config = dict(
    num_hidden_layers=8,
    n_experts=16,
    experts_per_token=4,
    d_expert=128,
    routed_scale=2.0,
    init_std_router=0.0283,
    lr_router=0.00132,
    learning_rate=0.00259,
    beta2=0.95,
    max_grad_norm=2.0,
    batch_tokens=[131072, 262144, 524288, 1048576],
    train_tokens=884100000,
)
Below are experts of layer 3 (counted from 0) of a mixture-of-experts language model. Rows are named router (the router's row for the expert), up (a neuron's input weights, with its number) and show model dimensions 0-223. Each number is 200 + 40 x the weight over its row's rms, rounded and kept within 0 to 999.
After each expert's rows: "comes after" lists some tokens at least twice as common just before its tokens as in all text; "mostly gets" lists some tokens that are sent to it at least half of the time. This comes from a sample of Wikipedia text that the model never trained on. Tokens count by the router's weight.

# expert 8
router,201,248,146,193,205,258,198,178,253,148,225,171,161,192,146,210,194,242,213,204,190,187,148,230,168,227,148,207,242,180,234,245,137,174,227,219,187,197,249,204,152,138,161,192,168,181,218,265,143,178,155,104,133,159,263,226,206,249,144,142,224,279,227,167,154,229,241,126,225,173,163,288,203,175,211,173,200,129,226,185,208,191,258,237,199,171,158,122,219,170,204,193,202,163,224,205,296,184,191,275,216,209,154,176,264,229,156,228,172,114,184,174,208,185,202,182,236,181,164,163,206,196,175,191,266,168,148,199,254,179,133,233,148,141,191,266,139,192,216,141,118,160,260,240,220,160,194,205,132,273,149,189,150,177,221,147,134,218,143,232,232,170,224,184,274,262,182,93,133,252,158,160,228,188,121,231,212,197,200,232,167,162,146,179,243,155,228,130,181,187,221,173,269,201,248,197,194,171,189,170,217,250,252,170,225,201,232,176,173,214,199,198,190,224,172,169,185,178,210,222,231,229,271,147
up9,210,243,241,184,212,258,187,236,183,176,226,338,171,231,230,232,198,213,174,205,231,193,158,180,114,135,249,203,193,272,262,256,225,192,178,233,210,184,177,166,178,220,221,292,188,242,199,219,189,184,181,187,223,243,210,225,178,210,203,194,239,211,154,199,223,205,262,242,179,202,211,177,236,200,244,248,218,182,137,272,264,232,131,211,153,193,105,212,158,253,222,182,204,278,144,199,212,175,211,196,204,171,165,265,187,158,181,208,177,84,167,164,163,172,263,148,193,177,220,220,252,186,274,238,220,240,260,202,204,215,242,297,242,231,245,215,137,230,223,141,233,267,180,173,174,265,162,205,189,198,199,229,176,166,187,186,228,208,153,209,206,217,126,319,195,247,270,234,145,165,222,233,227,261,207,176,196,223,172,156,184,185,231,214,122,172,113,245,242,168,171,118,221,226,168,145,215,174,231,206,221,84,188,210,140,193,202,227,193,159,259,190,210,163,160,147,227,226,228,176,186,193,152,251
up10,189,109,160,227,182,178,205,260,246,272,193,184,249,145,245,195,206,263,222,229,125,272,223,180,211,132,215,327,232,211,288,177,249,151,243,144,176,216,166,179,195,245,233,197,211,229,165,174,159,187,245,206,205,170,162,183,225,213,210,153,154,201,129,164,205,196,239,235,202,212,159,219,162,253,219,178,247,117,230,220,162,270,229,197,206,189,221,194,250,122,181,250,168,147,249,158,194,208,185,168,146,241,184,153,200,193,229,237,221,180,201,237,177,196,144,189,255,150,162,268,170,207,221,277,176,63,253,277,175,214,258,162,174,167,152,139,155,210,197,249,233,178,231,134,186,227,213,236,196,128,230,240,142,221,229,189,207,192,197,267,152,195,259,165,230,159,201,222,154,187,199,220,229,246,158,224,207,154,291,212,196,220,174,179,162,134,252,141,107,225,245,252,219,173,214,181,199,119,174,150,247,139,235,242,220,200,234,186,156,221,171,196,217,180,171,183,238,206,159,233,200,213,209,167
up11,213,223,206,162,194,283,142,201,223,215,219,213,154,163,223,208,210,205,253,199,169,244,202,132,152,168,234,182,213,146,297,177,207,183,179,127,185,101,129,244,239,200,232,179,219,220,188,148,106,218,223,163,159,150,219,267,266,227,148,212,212,167,225,203,235,172,223,233,145,214,197,174,214,236,206,197,235,215,217,210,240,219,213,189,137,184,186,220,217,196,230,218,184,240,187,225,225,196,225,161,153,193,185,138,233,217,285,197,271,170,236,170,178,197,205,241,230,235,178,236,182,182,190,204,194,189,260,161,279,217,206,169,224,295,288,198,235,212,201,232,196,292,235,137,166,155,205,179,239,179,218,239,153,198,130,229,150,229,239,214,185,287,200,173,214,125,172,188,102,164,306,120,212,235,202,237,257,209,197,88,179,220,226,231,215,207,175,193,241,220,224,262,280,164,231,198,184,155,211,240,219,155,151,219,256,164,193,247,196,197,160,158,123,243,280,248,240,275,169,181,214,213,184,273
up12,230,151,216,172,192,180,207,208,209,185,229,227,204,288,196,232,191,217,215,308,180,212,187,146,188,84,217,169,209,181,231,281,242,197,191,199,108,220,192,160,174,252,235,215,235,188,152,269,173,274,195,154,227,190,209,171,172,141,319,182,231,137,265,186,208,155,286,298,181,172,219,230,160,182,251,212,199,249,179,202,251,191,236,149,189,199,220,177,197,160,181,225,181,305,250,158,226,195,167,190,179,123,225,248,228,115,236,202,220,229,214,197,181,282,283,107,240,187,200,216,230,234,252,277,209,189,201,174,233,205,160,270,190,229,206,172,170,171,150,219,232,241,212,209,179,220,236,193,209,178,191,246,247,170,234,248,240,184,210,232,200,191,156,217,150,263,269,257,145,177,227,159,149,269,200,212,188,206,180,174,192,227,222,232,212,140,255,271,225,186,224,120,214,201,155,164,190,163,215,228,237,280,202,196,204,250,136,236,188,140,233,199,232,185,278,212,220,144,216,183,191,237,155,168
comes after: "\n", "|", "-", " |", " 1", " 19"
mostly gets: "°", "′", " National", "″", " the", " of"

# expert 6
router,248,210,242,149,139,185,200,252,183,215,182,183,223,229,209,193,201,174,169,167,274,165,257,157,159,169,155,144,238,259,165,171,201,126,155,237,202,208,251,235,164,206,200,194,182,174,209,214,196,222,170,223,171,183,135,221,141,123,203,156,224,195,213,161,205,170,143,258,213,200,215,140,189,160,250,187,221,243,194,166,197,218,145,190,166,229,197,274,253,202,211,216,236,267,247,152,215,257,213,222,169,149,243,157,205,208,243,170,196,183,233,200,214,203,200,247,226,234,164,249,223,317,213,164,192,221,193,227,221,211,183,185,236,231,219,246,187,289,183,130,194,238,134,194,125,171,251,237,241,119,280,282,149,155,241,166,236,172,233,279,157,218,276,165,179,200,255,224,240,193,244,177,198,133,193,233,156,207,222,213,218,170,340,208,216,215,97,223,266,298,224,249,173,216,157,209,216,185,190,184,174,166,256,219,252,168,218,150,270,196,209,209,172,178,155,185,200,190,144,113,279,190,166,176
up17,185,204,187,204,211,224,213,157,199,168,304,116,189,154,242,217,154,197,202,226,200,200,154,231,179,222,214,248,233,236,164,286,198,220,187,150,207,163,228,217,258,219,172,257,331,111,174,193,161,177,188,155,193,153,228,219,238,208,215,195,172,198,205,129,200,267,245,190,191,165,179,147,239,273,179,279,242,252,207,163,166,245,221,252,209,217,131,207,231,241,87,122,204,150,207,180,216,251,217,205,173,114,164,260,205,263,187,167,201,192,205,217,146,193,210,151,192,203,274,182,190,218,189,183,180,229,280,168,237,268,143,146,215,155,200,233,191,215,177,251,206,238,232,210,254,232,129,133,192,129,165,225,205,203,216,172,109,191,168,205,113,216,221,209,206,201,255,194,207,129,280,212,296,167,170,193,193,161,250,131,109,208,194,238,209,151,233,193,256,194,239,207,175,176,159,180,183,230,200,177,153,146,257,200,177,174,173,243,217,218,238,236,221,193,224,191,223,245,237,203,167,128,203,151
up18,201,180,191,106,274,262,212,224,196,241,191,220,178,234,228,169,187,124,179,165,193,181,130,206,219,214,236,218,233,162,312,235,158,184,296,171,176,227,237,128,189,234,187,243,176,201,217,155,221,201,163,170,171,185,195,205,206,194,279,254,170,257,317,157,183,273,228,179,109,236,211,263,199,235,167,206,171,233,194,182,216,197,214,251,146,136,198,170,193,170,215,140,187,222,194,210,172,233,220,200,189,204,223,205,216,178,164,246,238,242,204,211,179,197,253,210,163,284,188,177,175,188,214,183,182,166,161,265,185,310,281,201,231,314,243,173,176,211,197,190,128,262,202,196,191,249,176,193,161,219,229,254,166,247,211,314,150,195,216,199,222,201,193,284,142,158,234,137,181,288,212,187,219,167,205,216,207,164,201,164,188,235,237,145,207,220,214,195,158,223,157,219,191,147,162,152,136,245,149,173,171,132,260,249,209,213,217,174,185,186,164,202,242,200,153,206,181,155,121,260,186,259,255,230
up19,169,228,195,261,220,250,248,233,203,260,220,202,212,198,285,182,156,205,233,196,169,258,263,167,263,230,158,206,278,196,184,264,221,236,279,101,173,152,181,159,223,184,153,212,194,236,287,289,156,186,224,199,189,233,189,173,179,173,246,175,150,191,201,198,233,161,213,141,196,252,206,245,313,181,97,191,239,144,138,264,172,277,228,224,196,163,234,184,172,254,254,183,215,158,203,172,122,223,157,196,155,178,165,247,268,184,143,236,196,124,205,215,208,226,220,175,209,156,249,238,235,136,199,205,213,214,242,143,225,237,127,204,195,187,175,145,175,152,198,183,182,299,158,227,226,223,201,172,122,229,189,252,217,189,225,172,179,171,229,239,226,204,198,187,177,218,208,203,264,206,226,236,181,275,167,118,213,161,156,216,208,228,122,237,159,203,227,222,241,198,243,161,173,238,260,172,228,210,189,287,195,169,238,206,145,198,137,242,131,198,210,204,284,251,217,162,241,251,203,243,215,197,205,191
up20,214,229,171,183,169,237,187,141,243,107,301,266,219,188,251,181,251,232,207,258,179,204,179,163,177,239,195,220,279,182,207,246,213,180,173,167,144,227,228,204,255,144,199,232,235,185,223,220,114,201,201,152,250,180,255,185,235,250,162,129,191,268,209,158,219,248,225,181,202,148,174,229,178,230,232,234,191,199,185,188,109,242,170,176,130,195,180,158,194,161,161,134,149,194,295,234,252,213,233,272,130,218,148,240,242,217,175,164,187,203,141,233,206,202,157,233,140,164,215,207,241,199,221,277,232,208,205,210,218,191,198,196,196,171,265,221,188,230,113,108,180,202,230,219,222,217,260,184,220,241,207,159,140,212,183,163,228,221,206,193,184,230,217,203,130,240,199,158,207,243,270,188,286,180,219,270,180,172,229,112,231,192,177,196,249,139,279,156,209,165,213,286,170,172,164,214,207,250,216,215,223,182,252,189,148,241,195,198,164,246,177,230,231,299,233,234,291,179,219,124,188,267,213,227
comes after: " |", ".", ")", "o", " G", "z"
mostly gets: "\n", "li", "gra", "gi", " di", "j"

# expert 5
router,203,239,206,132,185,192,170,155,199,185,206,267,185,251,221,263,121,217,177,263,173,221,182,221,148,239,180,142,139,225,168,222,244,201,193,201,138,237,165,196,193,188,230,210,204,221,171,161,146,216,219,193,203,230,185,150,119,279,223,166,136,153,210,226,196,194,172,234,220,246,143,171,190,208,244,190,207,199,179,237,172,245,279,196,161,230,208,84,174,216,257,231,200,202,195,246,137,151,199,237,253,235,264,174,188,136,204,172,289,245,157,136,168,252,258,155,162,160,199,182,198,169,186,228,174,117,147,193,243,195,124,264,193,215,205,155,207,138,136,234,203,174,147,191,214,215,201,176,224,145,185,225,219,162,237,275,205,244,258,220,130,170,136,258,224,236,129,168,221,218,180,256,218,216,204,183,254,164,177,216,198,191,256,175,160,150,294,215,255,208,200,107,168,162,196,199,157,197,264,286,200,168,149,174,92,237,219,222,195,150,237,219,166,247,230,161,246,175,218,259,213,187,254,168
up21,162,187,168,189,196,173,191,228,151,224,189,196,256,174,205,173,186,205,212,159,229,108,222,106,191,261,223,213,160,163,207,204,194,170,203,158,164,221,236,252,258,232,231,253,189,212,174,180,181,258,192,257,217,228,234,226,177,176,211,253,186,127,184,200,189,223,195,118,137,240,228,239,228,233,194,163,172,193,196,222,245,284,203,272,132,173,231,183,181,152,157,241,231,173,161,175,237,255,137,137,145,274,238,151,236,194,179,214,112,202,249,196,199,203,193,231,207,274,169,224,213,227,232,248,173,307,218,266,250,212,248,227,166,168,147,237,181,210,255,202,214,233,216,197,257,138,243,244,230,203,197,217,245,256,80,177,186,154,241,234,275,202,225,233,192,176,252,194,217,220,298,131,192,221,212,208,152,206,222,177,154,124,182,265,186,115,146,209,172,174,204,166,243,163,185,266,243,240,161,170,186,183,163,177,191,219,155,182,156,206,214,188,213,183,199,276,300,160,166,170,232,308,224,203
up22,254,148,194,223,197,162,197,265,266,237,192,286,213,178,172,240,149,267,229,153,166,162,154,153,119,211,242,165,176,263,198,200,167,193,219,254,125,266,237,236,176,172,137,142,188,155,235,199,214,122,176,174,208,219,141,193,201,161,210,186,196,173,187,187,231,233,174,232,147,263,174,186,232,239,155,250,213,194,211,196,243,181,187,196,215,191,188,214,245,170,188,152,182,265,133,212,223,210,192,207,235,197,191,149,194,212,130,239,231,247,230,185,236,167,174,185,273,173,155,187,90,182,236,251,228,197,255,263,144,183,216,256,214,130,254,194,242,246,132,179,198,251,175,208,256,281,260,127,225,227,217,299,166,193,231,121,154,202,178,210,211,231,296,121,200,161,169,204,229,218,222,88,200,148,181,187,127,228,236,217,189,145,235,200,184,237,140,112,232,165,154,232,164,211,194,204,254,190,144,163,178,157,211,251,212,245,210,229,169,174,208,155,198,222,179,228,215,231,163,189,178,282,193,187
up23,208,179,200,231,208,248,176,182,184,183,122,203,161,125,179,166,220,125,171,216,191,250,187,197,201,190,117,219,238,197,148,243,198,224,192,216,178,130,190,301,143,196,206,247,189,272,156,139,157,174,143,192,206,195,249,339,180,222,92,149,257,207,213,274,243,205,232,233,213,154,161,214,142,143,219,237,219,189,207,249,205,242,125,158,236,186,167,153,196,232,129,227,225,152,251,184,109,203,129,231,169,203,213,255,223,240,211,170,224,186,207,193,162,186,187,232,179,195,200,164,118,229,233,203,153,225,201,204,197,165,193,173,254,201,198,203,218,158,134,208,162,187,142,236,167,173,165,228,216,169,239,229,197,202,194,137,199,214,215,245,164,232,152,221,178,240,151,232,210,175,171,238,123,126,210,164,237,230,224,200,187,220,132,269,210,241,213,120,258,169,177,173,157,150,303,209,154,180,178,243,203,248,207,185,213,166,159,206,169,282,208,208,118,186,285,193,271,279,182,207,199,211,240,194
up24,232,222,238,189,167,194,142,231,196,200,268,241,172,138,228,226,164,181,174,253,214,283,141,202,268,163,278,179,206,210,187,239,202,238,214,205,139,182,262,175,205,235,200,160,189,243,153,229,219,206,167,230,183,198,172,281,209,193,278,188,248,204,195,193,209,179,187,202,221,314,222,169,279,159,214,203,189,196,130,251,204,208,200,222,213,185,243,211,200,239,176,230,200,173,194,166,204,219,233,151,203,171,214,203,194,210,187,203,240,252,244,198,125,176,205,212,229,206,243,211,179,166,259,184,220,224,205,214,139,193,241,199,202,179,127,186,148,205,197,254,220,173,183,216,188,341,217,154,200,183,237,267,244,296,130,152,156,180,146,205,234,224,268,240,221,203,240,300,106,216,187,230,260,269,158,172,207,163,175,149,133,196,169,127,158,183,117,209,244,245,158,204,91,232,185,202,207,210,187,178,187,248,165,142,256,90,184,248,208,228,228,132,137,294,168,212,237,200,199,212,174,180,181,189
comes after: " |", " ", ".", " 19", ";", " a"
mostly gets: " that", " which", " one", " two", " who", " years"

# expert 9
router,164,246,274,188,161,120,202,196,202,208,252,192,133,215,256,170,228,207,182,185,236,199,264,260,200,176,143,240,277,153,153,189,169,228,205,252,229,161,147,210,183,169,239,152,260,230,236,237,227,248,209,280,174,143,185,234,171,280,236,244,225,218,223,269,180,223,151,247,167,243,203,167,128,237,188,187,259,167,213,207,217,214,220,201,253,234,172,237,146,170,197,250,186,273,217,176,186,247,209,263,245,184,199,123,132,214,180,263,248,252,170,293,206,243,236,136,164,185,189,229,252,176,233,203,183,209,178,202,196,107,173,206,182,195,232,219,283,276,219,250,206,132,179,240,221,170,187,195,260,216,279,197,209,227,118,215,219,282,255,106,179,270,195,209,195,233,247,162,245,192,216,210,149,261,253,179,219,169,241,209,275,214,197,173,212,257,215,215,138,128,145,178,218,141,244,148,221,205,177,252,247,206,167,225,191,256,186,234,275,162,205,206,214,221,216,161,185,164,187,167,182,187,188,249
up8,198,305,171,228,181,267,211,222,236,221,288,122,228,166,178,224,160,194,311,158,194,213,228,220,153,187,154,267,217,223,189,134,217,182,146,182,183,166,222,241,180,219,195,249,231,200,314,195,132,131,166,164,174,164,184,216,197,227,202,224,213,190,231,199,247,209,157,172,173,234,189,179,234,276,161,193,208,179,221,224,144,192,166,184,234,192,191,149,220,234,266,221,238,206,194,190,132,233,162,192,202,225,168,197,244,238,164,253,141,236,252,202,218,190,191,168,241,223,273,159,156,201,212,207,215,163,191,152,198,184,160,288,207,240,192,188,134,136,223,181,244,247,238,202,213,238,172,141,256,212,181,241,253,216,240,147,183,225,171,201,279,172,276,127,200,187,214,135,188,235,195,241,204,106,207,151,156,226,242,156,196,150,230,224,187,190,178,170,230,160,220,283,166,185,174,149,183,259,204,247,262,222,240,189,199,181,257,153,97,269,212,122,207,283,239,293,209,217,276,210,198,194,161,202
up9,236,174,188,171,177,211,201,268,233,216,270,199,177,223,150,185,251,203,231,214,213,220,193,234,169,181,211,204,223,116,192,160,237,241,205,179,217,236,208,208,171,290,149,266,136,172,266,179,264,168,266,222,176,221,166,223,196,201,264,239,256,181,253,184,278,266,213,189,190,221,207,263,229,261,160,300,239,239,250,220,191,163,229,192,212,201,198,139,277,206,176,198,223,226,236,189,197,129,161,247,171,142,143,212,223,244,191,172,217,165,154,248,222,276,206,238,213,186,240,232,156,255,197,275,203,139,141,244,303,123,287,287,234,186,186,261,249,213,189,211,130,176,254,197,209,177,269,194,183,161,237,228,184,191,188,227,131,308,173,220,168,196,205,193,240,191,209,143,232,219,199,272,199,144,197,235,175,167,197,257,233,214,261,254,228,180,184,184,221,194,227,180,170,183,130,193,202,247,253,252,170,205,170,198,105,245,238,163,219,149,142,192,160,195,172,150,197,240,181,235,183,223,246,255
up10,214,227,168,169,165,220,181,184,223,250,192,262,166,176,210,191,228,134,218,187,147,230,203,72,142,239,191,184,198,188,240,157,163,185,171,189,163,209,190,197,210,198,226,178,286,243,142,206,233,105,209,236,232,260,218,207,197,266,204,162,140,286,162,188,205,271,208,236,215,279,122,288,243,235,195,189,147,216,206,237,124,192,241,213,179,193,187,243,227,158,225,186,197,176,191,202,193,233,232,161,133,207,238,177,249,252,244,154,214,147,174,170,246,200,265,178,237,233,220,267,162,162,219,195,208,146,149,228,196,79,203,204,148,206,212,227,219,256,174,235,149,206,190,140,285,227,224,197,111,155,258,280,196,243,187,204,225,191,147,154,265,213,169,217,214,151,203,167,253,187,227,166,180,242,197,217,236,212,189,184,183,169,174,117,190,174,190,157,221,216,170,161,169,155,219,229,236,195,130,193,169,132,179,227,213,243,138,129,214,142,208,264,189,189,183,282,148,134,168,125,161,206,254,187
up11,181,230,162,238,128,191,162,179,277,209,228,232,209,164,265,224,138,230,222,116,218,290,141,162,185,254,192,230,226,253,237,223,198,239,242,250,129,236,109,256,193,203,250,207,211,220,278,283,209,260,177,190,256,208,237,187,198,197,141,191,179,237,157,196,188,280,210,174,188,257,171,238,227,192,181,193,117,247,140,197,232,232,252,165,239,172,134,230,209,137,169,204,234,231,208,185,228,156,140,199,219,227,213,221,174,271,174,138,193,170,176,164,242,153,182,214,334,203,156,256,169,241,218,192,164,251,193,227,218,218,199,271,227,163,208,176,186,161,209,200,248,253,202,195,233,168,181,199,188,246,190,226,164,188,160,237,178,207,166,173,133,230,138,184,170,206,215,173,244,164,219,192,238,254,148,156,77,199,247,139,168,242,207,263,161,227,180,152,253,180,139,134,239,230,195,224,279,166,222,187,159,109,233,227,205,213,191,168,210,185,246,172,149,184,154,185,158,193,200,196,258,242,244,219
comes after: " ", " S", " A", "-", " a", " C"
mostly gets: " d", " b", " ch", " per", " un", "con"

# expert 4
router,207,155,256,245,175,164,226,172,206,170,200,208,251,212,200,205,207,183,199,224,193,139,182,202,255,248,260,261,153,178,251,240,194,223,149,271,238,227,181,201,169,141,125,234,179,232,164,174,215,165,198,213,222,214,209,241,240,187,195,131,234,160,193,149,245,225,247,143,197,173,236,262,259,197,227,291,227,225,237,262,214,113,199,176,229,182,198,194,169,183,205,153,240,263,246,195,199,197,196,211,128,244,233,130,222,161,249,247,170,205,177,177,202,148,237,226,122,180,214,221,198,217,183,210,306,260,227,260,170,238,130,240,291,264,298,188,178,190,271,243,191,192,144,149,277,230,162,195,218,262,205,227,168,190,123,235,158,180,159,203,210,229,166,244,116,179,257,212,232,237,188,256,176,155,216,163,263,96,220,219,222,192,205,257,225,244,164,177,218,179,246,182,188,203,122,204,161,252,201,235,249,183,231,216,205,241,207,213,226,134,256,191,192,304,142,150,267,170,187,200,199,186,167,223
up9,210,174,169,215,191,180,218,246,169,195,256,124,202,163,190,187,188,221,205,169,206,181,242,208,228,188,220,164,232,249,160,265,166,189,233,190,170,100,233,210,185,221,149,132,251,213,250,194,219,249,249,221,122,130,173,232,209,150,143,202,166,195,199,211,213,236,203,181,209,211,211,216,186,163,214,208,187,191,205,170,266,160,213,213,184,186,169,187,237,195,137,220,180,65,227,206,210,209,131,186,219,284,211,250,275,311,194,266,192,202,177,237,194,249,217,135,201,274,203,150,208,174,138,190,163,191,220,294,183,158,244,145,175,153,173,266,207,188,141,200,211,236,247,241,144,174,134,187,159,168,137,198,194,164,222,242,222,193,203,237,184,157,194,318,156,241,168,127,173,146,186,195,162,165,233,145,261,214,181,182,168,162,257,210,159,202,132,166,156,206,237,181,194,238,281,141,193,158,195,230,196,195,218,259,206,139,139,140,237,212,227,220,116,126,213,146,177,258,178,280,157,239,210,218
up10,122,221,184,169,174,115,182,199,263,150,157,274,183,230,148,231,202,133,240,209,181,196,100,250,157,184,229,147,123,237,185,191,181,154,175,203,166,191,278,235,303,169,220,107,223,182,208,200,207,155,227,179,222,141,134,219,208,151,152,138,173,207,160,217,158,203,187,191,210,224,227,214,250,211,226,149,237,262,174,161,245,145,184,241,149,194,165,236,170,196,246,193,226,148,176,170,250,147,202,237,273,222,185,213,143,167,175,218,193,130,198,225,204,211,219,133,234,186,137,193,124,272,144,188,222,217,194,191,254,225,157,205,195,140,224,178,249,231,139,158,239,193,169,133,113,178,167,186,152,194,224,190,278,136,193,149,209,210,196,260,216,192,208,186,211,229,200,183,155,212,218,172,205,202,186,228,226,197,223,186,129,162,201,242,272,222,138,132,262,122,205,208,160,165,141,141,239,224,236,207,145,267,233,154,234,199,213,196,131,221,183,142,134,152,228,172,204,180,164,204,132,205,132,220
up11,223,137,198,223,191,216,187,248,202,240,260,165,205,200,202,160,204,60,248,168,232,206,171,218,270,223,227,199,270,295,229,274,253,203,188,220,216,195,283,221,163,187,140,220,205,281,193,209,231,236,146,220,257,190,213,195,207,150,197,181,222,223,203,236,254,191,209,229,199,197,111,262,177,212,149,233,220,183,176,214,212,198,316,242,207,189,208,153,203,99,259,143,238,145,222,186,237,214,221,238,196,230,211,264,211,220,178,193,177,197,259,178,187,174,231,158,294,188,185,145,175,239,193,248,240,160,203,166,211,241,175,174,187,224,205,255,214,180,227,189,207,235,258,207,166,224,228,203,209,204,175,297,193,186,201,256,227,239,208,129,244,147,118,251,189,225,124,204,181,181,180,215,250,231,154,184,225,157,128,246,185,200,212,177,202,189,232,276,218,189,190,191,236,212,234,214,220,158,153,27,228,205,226,217,174,207,197,234,242,277,181,164,267,93,185,201,181,194,163,225,209,171,175,175
up12,166,117,226,119,212,194,180,213,171,210,203,213,218,168,183,124,244,246,210,186,229,220,140,158,233,197,209,228,206,184,243,298,146,177,149,211,162,231,204,203,207,265,175,170,186,176,241,274,106,214,198,150,182,191,290,195,215,229,200,176,177,194,303,256,248,227,255,121,188,141,183,193,177,191,190,227,193,128,130,138,186,248,276,190,234,179,179,181,186,227,122,220,168,173,194,206,223,81,190,205,218,193,202,156,266,185,180,216,212,225,234,222,124,287,268,132,227,254,228,216,212,153,169,182,222,193,125,162,201,145,116,200,199,218,167,171,169,217,124,147,257,235,207,157,240,151,142,203,216,169,211,225,249,174,98,157,187,183,256,253,182,198,185,284,246,244,158,224,197,174,202,216,247,184,209,191,233,219,161,186,207,267,272,245,249,162,170,234,165,182,199,196,136,216,183,148,169,250,155,155,202,208,136,242,208,173,196,218,222,250,212,176,235,213,188,183,263,219,164,199,198,217,190,146
comes after: " |", " the", "-", " \"", " and", " ("
mostly gets: " P", " C", "A", " T", " W", " O"

# expert 0
router,164,131,221,193,204,165,218,210,230,187,207,154,225,155,207,281,224,144,171,216,185,194,189,199,256,287,216,189,220,248,166,224,151,221,226,138,141,254,221,173,190,262,169,258,226,269,202,154,186,269,203,190,298,201,133,238,187,180,170,180,165,184,203,227,235,267,259,197,140,160,133,155,189,226,196,182,229,219,226,207,214,213,202,235,157,202,271,262,171,142,219,176,182,164,217,146,210,164,226,224,164,160,156,258,204,171,259,187,192,169,296,247,229,210,207,163,228,236,126,245,154,206,188,213,170,199,227,254,274,175,214,209,283,254,211,151,151,226,283,195,247,248,114,182,228,306,134,196,206,230,200,119,215,236,257,254,225,125,123,155,217,185,150,249,218,182,214,234,219,194,228,241,140,202,242,192,173,158,153,211,150,211,192,208,196,181,209,200,187,163,296,116,158,183,162,224,135,217,236,211,223,128,244,182,186,209,199,211,229,183,237,196,209,195,221,173,259,166,118,175,224,189,230,268
up5,262,171,228,180,200,168,243,269,165,167,186,194,154,150,168,150,138,264,189,204,139,249,130,216,224,182,255,185,176,138,237,294,279,226,193,227,243,199,146,285,204,181,207,233,231,167,201,167,165,231,159,182,134,198,204,175,220,254,269,133,166,232,189,208,242,204,191,123,212,144,174,231,230,138,182,271,189,196,147,209,111,254,181,101,188,167,170,129,234,184,181,184,175,262,192,268,208,178,231,164,236,258,202,190,166,196,198,202,185,115,234,169,180,187,243,167,228,245,206,186,158,182,176,233,182,152,154,185,182,205,301,192,178,212,144,171,168,260,176,200,204,168,182,206,135,223,167,186,219,235,230,232,248,217,288,166,216,176,180,252,136,210,286,294,170,234,200,177,197,217,238,133,214,126,205,147,260,189,263,157,230,199,193,290,183,186,238,186,141,201,154,150,205,155,219,203,236,170,219,225,180,156,278,200,151,194,183,196,245,200,194,213,144,209,235,227,201,159,193,130,142,220,217,185
up6,214,198,214,163,184,198,202,215,188,185,214,260,192,77,200,235,170,226,208,207,196,248,247,201,190,240,185,196,232,200,286,129,189,184,225,158,219,200,233,236,241,265,206,196,229,99,253,230,231,198,167,187,253,246,156,171,224,195,200,268,226,204,226,157,172,235,180,200,214,210,227,211,185,228,249,183,197,209,242,148,177,296,246,146,211,154,184,182,181,201,166,144,224,190,155,194,212,255,231,139,259,169,119,126,286,217,201,218,176,193,125,234,186,170,164,226,239,283,166,211,202,240,205,215,184,164,271,200,222,280,239,228,209,180,203,191,170,213,200,105,199,173,238,192,152,263,196,175,147,137,204,197,174,297,224,193,180,236,209,206,189,166,342,234,169,203,196,263,191,151,244,147,181,214,131,268,225,276,268,146,185,206,207,211,264,223,213,240,258,218,231,228,164,199,272,281,225,167,208,238,133,202,118,161,230,164,191,204,172,211,261,200,140,219,131,245,248,210,178,202,239,203,229,180
up7,240,221,209,228,223,247,201,186,310,251,180,176,246,108,214,253,135,154,269,234,198,183,180,202,205,208,276,199,276,190,167,171,225,130,205,210,128,239,156,231,169,219,234,152,249,251,240,268,165,239,208,229,221,143,191,222,213,259,165,225,192,183,251,193,210,104,199,162,148,246,163,251,165,170,215,203,229,216,204,183,247,151,166,242,170,201,187,217,170,187,217,163,260,176,208,167,155,219,190,228,111,246,179,220,243,212,157,215,343,170,218,185,199,241,162,230,230,245,241,230,202,192,187,215,178,160,216,151,244,169,166,251,154,266,270,127,187,205,139,145,163,160,184,243,226,130,177,220,322,201,207,201,242,271,152,223,178,185,195,236,248,101,161,169,241,215,120,201,211,155,169,233,199,193,181,201,173,130,156,238,215,223,211,255,247,211,169,223,198,210,154,183,156,196,175,205,185,155,144,157,262,203,209,180,162,158,202,192,243,178,213,220,264,185,115,208,194,207,170,161,190,209,256,228
up8,183,201,208,267,205,150,183,349,277,202,257,224,201,137,202,166,220,175,204,124,192,211,169,183,156,239,171,244,191,147,255,264,219,186,184,249,212,246,229,181,130,204,197,139,174,195,262,208,142,199,252,138,172,251,244,240,191,181,216,112,192,189,331,190,236,156,182,243,210,189,205,200,164,283,129,235,201,194,196,158,257,203,209,197,200,197,196,191,207,164,260,176,186,151,294,216,186,203,169,216,175,212,168,230,252,198,215,230,185,94,210,215,190,204,205,213,127,229,234,177,158,258,168,140,198,171,194,208,150,163,156,182,222,257,249,238,197,249,182,190,203,338,175,191,163,159,198,147,227,207,186,216,258,221,249,208,198,280,154,207,163,216,186,225,221,164,122,166,199,235,153,184,283,180,227,236,203,218,204,247,201,209,158,212,240,211,174,208,182,236,213,173,264,144,166,227,171,188,206,246,234,248,157,208,233,196,135,159,280,145,283,171,259,145,186,199,224,181,232,249,204,205,188,211
comes after: " the", ",", ".", " and", "-", " of"
mostly gets: " re", " T", " Re", " Ch", " be", " he"